config.yaml
experts_per_token: 6
vocab_size: 3903
parallel_block: true
init_std_qkv: 0.0552
lr: 0.00192
beta1: 0.95
beta2: 0.99
warmup_steps: 439
schedule: "cos"
Below are experts of layer 5 (counted from 0) of a mixture-of-experts language model. Rows are named router (the router's row for the expert) and show model dimensions 0-159. Each number is 500 + 25 x the weight over its row's rms, rounded and kept within 0 to 999. Numbers have three digits each.
After each expert's rows: "raises" lists some tokens whose logits its average output raises strongly, later layers aside. This comes from a sample of Wikipedia text that the model never trained on.

# expert 35
router:495499527557470489499519516480520495501456511490481505511493485492488534483493523510536470478502477479454494500538518550491511486501518482474500511478569507527465507505504466526461521506509530470474471532493485450533508459497460474498489517508513553494479506517513540504469505487556499491476471531506520534501488486527522489511454479554480490495491538531492474496535478510465536492520540507467468472479478464503502516528532460516508459465524523537507500517453489516486532458473503
raises: "all", "ar", "al", "ch"

# expert 40
router:540525521499493481515505488491513488460503482499509496517469458497477503513469529510502510494457481443464505502503484489486528504507469520539466511534502506509484550505544539471498486493482548505502481534478480484455547477466495472497509512490547501497528485534458476481468477481500529485476468436499491497532523499461519492500481482466502474514534456488502473504498506510562533484505500520490478499550461497527544480492469496490513554468543532542495457505469497524537488506486517
raises: " ===", " |", " =", "===", " ==", "\""

# expert 74
router:518466517502465523507486488473519517466516499489467502474482484464530501494486527498464492523549485475498541488523494488495484520472504497517551498478464496511483494505517549468514544538465496478514468512461538488533490523558470487456540504549524514515518530490503491533487511499519503513511479531513491465539489515521510524483414502498464489507489549494459489502533516489524493487490501472504481524487533496523536505495460527437487467513507520489521500506449510501467500556472508
raises: "es", "e,", "e", "ed", "es,", "el"

# expert 78
router:476487509485511492513490505497455506508526526467487487463544500481549452496493487497463472507537490536487530501526513453461530475499498490525463498518471524523460510468505469437527523522506469501505525447485504524478475490545490496544514479468539526487509532530462450508504481467533483489479483544496529488466544513494488488554502495504525486508498503502526499546505493508530509548515483489494550488525501491517525489488448515488452484483495506491514519519522476547515497475539483
raises: "m", "pp", "ber", "v", "rug", "r"

# expert 29
router:517522504483513508514500515507476473464514497508528476499489455481525512510527527528498507472542467539446499555537502525513480474504476513486526493513479489526506537518520514515480500502471522489450500468498478511502512543521494499516490485468538537476516479537460488515486512465501493499473499523490470468500546531523480530553495505492499512433507492480519471477478529529538500524483460524468516540529485510484497480487496533540470533477515480502496497542489429498501438514515450
raises: "ra", "ary", "umb", "iam", "iv", "ub"

# expert 36
router:507472505502457494516512484524532531483486516468501485530431533542484480505516528477528478496513505524514489490505490538508516494549528460523503462470527484519530512537533479442537544503527524482472496503530522477463496519492450536485490512475500508484501509529534506485505534504470478504509468550520496504516491470534498549469470466456489552525496491469478479522497457497473479480528510502518478520456504479475519512508506490532534470481528493503532532512449450506484492509493503
raises: "i", "ik", "is", "ist", "o"

# expert 186
router:533491501502492486523505548494467465477526466468522494515543483467464477518534497487507464490549500472487495496506508465454529477525506531526483502516497464509488480485480521469521511525504514498460537532436486471499510523527457461484467550510499529495474461532504469489449464471528458516484525456463484498517516508514467477517488533484521471476503469495512477527511533460519503528457498519490493536541508501539489527518482505507494491481516479485538538496540504523470521486526504
raises: "E", "O", "G"

# expert 155
router:467493509525521532451474504501536496463480524515545495472478486455483490493476512541490504505473483444547497514482544487491487522512459535493515541483488533541461535476455469462504514516463501515476508517533486508486518496485474526535471537463468499537488471500507518501487507518510511509469485525519487496500539526471537482528511493495540482492537478464478508485517531507501537492454500531481486440507476483496538495503482487544499524479511533486492494513503519498446467556484481
raises: "–4", "–3", "–1", "–0", "–5", "–2"

# expert 73
router:506556505491486519466502489496497481511518475514486501482454518501541531544513489527468492470536499507504520454552465481514543486488506502531501506543485496512501494514494512499518516486483501476550540465499492484519488479494475515507516513516511491500478538516504469499495466490527481478471514486503485496455525529485508466458518507486502461547551459416468540546461518483513509523512487488536442523539463508481509482494513549528472494483488487461499497516513466464524497545489507
raises: "om", "it", "-b"

# expert 0
router:527543518535485478523481545510507472488493490469497499519482502467440516495469504552449507505465471496513499542509496495519512510453483511485497497511482515530493531531511450472496503472510526554481528530510472501520499502511499514467544497500485524473445464565494496513523464489465493484501483523505454451486436475505517485536541534492468512471517460513547502472517510544505525497494505479513513495491506469521490458519512518462525532504492494496532479511481479507493498522477536
raises: "to", "wood", " are"

# expert 121
router:528510516522499483538446455509479525466528474487510459527548479491486476518495496531495467514532501538500530522527474498508509482477477507556503504486466510471459508494461497480499497471446534466501564473482463500492515500524488517530469539537507528484524507496488512472448466458494464484500516516524505435462509502489515519521473525455478476505523462502542498496471533519454492514487497506528472547507527502501523512515506500492472506493537500486479529519523505495501496525466535
raises: "k", "th", "CA"

# expert 12
router:520495531512507506537527485522508457482556521489513506524532517464527448480521487492498496483539486494529504539463491519541535563488507514513460517491501457494483512484486522448494510480485521461468487520499502467488528499523465480488459524534512444500511528512474449492472524462500550520523486484481498483465506529466498483513532491513463502522523472500506539478511515499538488516452486460500515489480479536516501467477514493504489489495507490497511505523450537481556458476500535
raises: "ok", "ou", "out"

# expert 87
router:526528502522503545494523526505513481471524486458517469500497476490457528509504513491476511451485518504455507521527480502525520481469529529485491525544490452510511503517512548505490444491484474540490490525492502492489549505560479490513467516497510542533525505465445496524534476462549513487487498487482469467494511502505520510496446497465433510475498487498514455465508516490540531525502461546534502509459510467500505496483472499484533530503510500523516530519487465528538496499518506
raises: "d", "s;", "ys", "so"

# expert 104
router:474493527481484479503507506485495511509489516468538512528501495467505519475484505539483462521457489512494491487529515500516559515501480547504483526497506538514528513508542541491533506523518500486536545483490500444521492473462444484531537507527485530462477456506444495484454457512534488491465515487521466485519529514469485466500517504466475475502493467518525480500480512495535522444500514520516495531546467460534541509514546515468467476482525478476469491492498511484517500517515477
raises: "f", "v", "in", "he", "im", "z"

# expert 24
router:482500507494508518546466474465526507492507475518513467514458536463540493458524526529454537515513459517500485521496475526518556460453495517486525536519523519473503514460506517474511534494535449499489496490462509477500471514520501524484463479520521519470525506501508534504481506502473529482493506540523495505517538497537480507504496465502473538479469504479432472509537486520541545502502448492523503517541483485519509491526522494550493473484523498483499521477482475490517455503453503
raises: "es", "s", " of"

# expert 82
router:497460473515459518476516523480516492510529471501509513520540471521535468497490474490511542511470505469476513492467469490542458463458499512488482476466522490517458507514457535486501470476558458478492485487485519484491528477495466507559525456532512501491514483511518542481477482503527478515485505459509502486542526500509500495475471524471520497514536504448493503481514462519468517487509488509488510476535476507475512518467536464496477530519451473506487512524519505558476519447543510
raises: "\n", "|", "-", "As", "In", "The"

# expert 189
router:529453485526499536412537502536507518481501502511521504512517504559512500489468483492528515480519469469457522503490487491522509474520514548504500537472546474534508502472472464475514501487544469506491503488483532505500487489489490515505491533509450460501498474503531470530493504543518490503477493497527488488531479513467519455461492488465521514513518500453529486475509447496505476503470531512478490530522557539477478508480522469496522480522503508474451508482505524541503528473542512
raises: "',", "án", "š"

# expert 83
router:485479501472502469473502495486534524482472465495473512506525496479513479493514478496497460529528557477523468528450512557527473487492528463509496484471495507511492472492525494538468466467464510488481467469499535496502511508484505522478494523493537509535476475470467527506515556514553482466526493507471476515500476474507524530522560511548481523498537501516474467522455527542482532478509475528453511477490482531494463499491525503509519530490540521541508502483528470464504513504493535
raises: " However,", "\n", " This"

# expert 170
router:526543497491539504496478496513512485471478518451488527541511536485453455514473521498470508474492499525457525518509516519487487494492498506486505513499556447516487522455491511522462511532494481535479509553511479485517493497525509493508457490558512478488479479544501505549549495456493548467545523539453459480513448512504510495510479517489492478513526451505509508497487465520466538508488510541529502501498533485511502462545486505475515548521481473471503509484474520501508500483502498
raises: "iety", "ician", "==H", "ican"

# expert 72
router:519450529532491422498511519514504512459495508497474558508510546545455500505508497451493469510520506494521549512492492561473495521493489516518493499489504455453506527532499527514468471491534533473483475490534484550479469520483537491459499486482464506490520491493479471519519515492521517521530476489502505489539518439472486504476510537473486517498483503488480548489502464515484475469522511517527480524485519490511469482525505470526502447501491516506526491511523485516563517521480505
raises: " |", "/", "-"

# expert 130
router:538480493534503485543533468488468519565490533489485514509476526514462556447489500537485485500487507505506473489524498505502530481483499468520459507518478489504483511500535488511498497461467456506513489534482496483530473519488484526494476477461511550456515549483511545532481494547492479535477484520476540482513531466516513516495501499478471466499504506502536480532481527496493525530438487530481479477510471510523492486543459520486522513486506494551506486487451497519534505490503446
raises: "y", "n", "uc", "i"

# expert 108
router:518467520454535525468530488566472485497519522499529494550506516498541464476448490483535495475503465497503511486512531501526502507518526537492474509521559438509488516488493432478508522500509501491518475500495513459533494513502491529550483516522455456463510497514504498554482507490534485527508494521472493490481452490472488461472513499466517479494513494476504507488498470476529490508475503492493512494511503555514471549481537491481558485520506486489474481474504528537503509459518510
raises: " himself", "ist,", "back", "ists", "',"

# expert 102
router:523526505484509496554484474481539484501508475478532440449494491494547463523475463539468471540499514489519468522525514516472501470477481486537467531471529451483472474537521508508498512525518524492507500536481459483529511495483519493492534530499472498491514552495549473505503501497546475484492487484524458507488469537553539460490500488491511501525486525508500482520526488466477559492475515524514508522486451488503493460508521530469481487482529535478499516479492485476494477520476531
raises: "hen", "co", "ional"

# expert 21
router:533460475506492531485485489487532497498495549498524534506475504481459456483508497520471518489546489465509510504504454528506537530484487500509529518492476520470475527461511514486464465518529480518456475503534485524548472524454520492502507509508499528460528493516480512504515463505531496514522547515504544497510532472527499508516497523470470499493516511499463514471519489508521508473565462511515465527489550474510498463435511454522459462532477518466545492513498464499522508498501512
raises: ",", ".", "her"

# expert 149
router:464467490545491498499478524468488457501520456489507477526507470461529468470485459497518516470504485497498460520487498519526478475537498454521539484507493526504506525514507496511495476502493510484480534455486549510513499524467492493530464468505507540519527470465484481502500508467517494493478526501497458541493531535528484518484517509528547544539509520476540522487483450440497505475478453514506505521534474527529501471539462553486487527468527476491476501490499551503468485507512483
raises: "In", "==", "R", "K", "O", "F"

# expert 98
router:451462492501498464473479520482458486493525467483472504530516465488533496490514512543559511478508507472502459505459482507508449518477482465493537451538542475504475504502517531475493485485533546467474511484508516475497499472488482527538542497517513497542518490434491496525501479523531489473491531502515491507551499483498533513515516529533523509514498454524501499491509492492465527467505465505495560461518500548520495530514505518505512522487526464480474507530490527507446497492523474
raises: "The", "This", "E", "As", "T"

# expert 5
router:529502541525498488483482484477485503487526501472496494460517475458474506469502519529504527527533475476505475488540468494516493506545481455483514524538507483540496513500539442467530462521459522467491548485497470480526527538480477455510491496518487539435495515502520486500439521468496436502500521478522501478480554492541528498519492504489487504466474482519529506533535515449487534489508523511505519523486483481527512516485515509509502515511508476492464527493451513510546500476503498
raises: "line", "n", "ition"

# expert 54
router:539464522514496525523527471506471504529544484465526465492484504492464527477508534504471498531509504498526448538522465488516488451487503469500458446480516521462486533478527480440518466557517456483530532528493519550481547504523501509464530556454515484503528487511513465498473474476522477487500538517511491523484503503495497492530503501468467497469501485520503519502516513491532533535494462505483503494509459472494514540503498459510457536499526519509513501511498508520519478532499511
raises: "r", "s", "age", "á"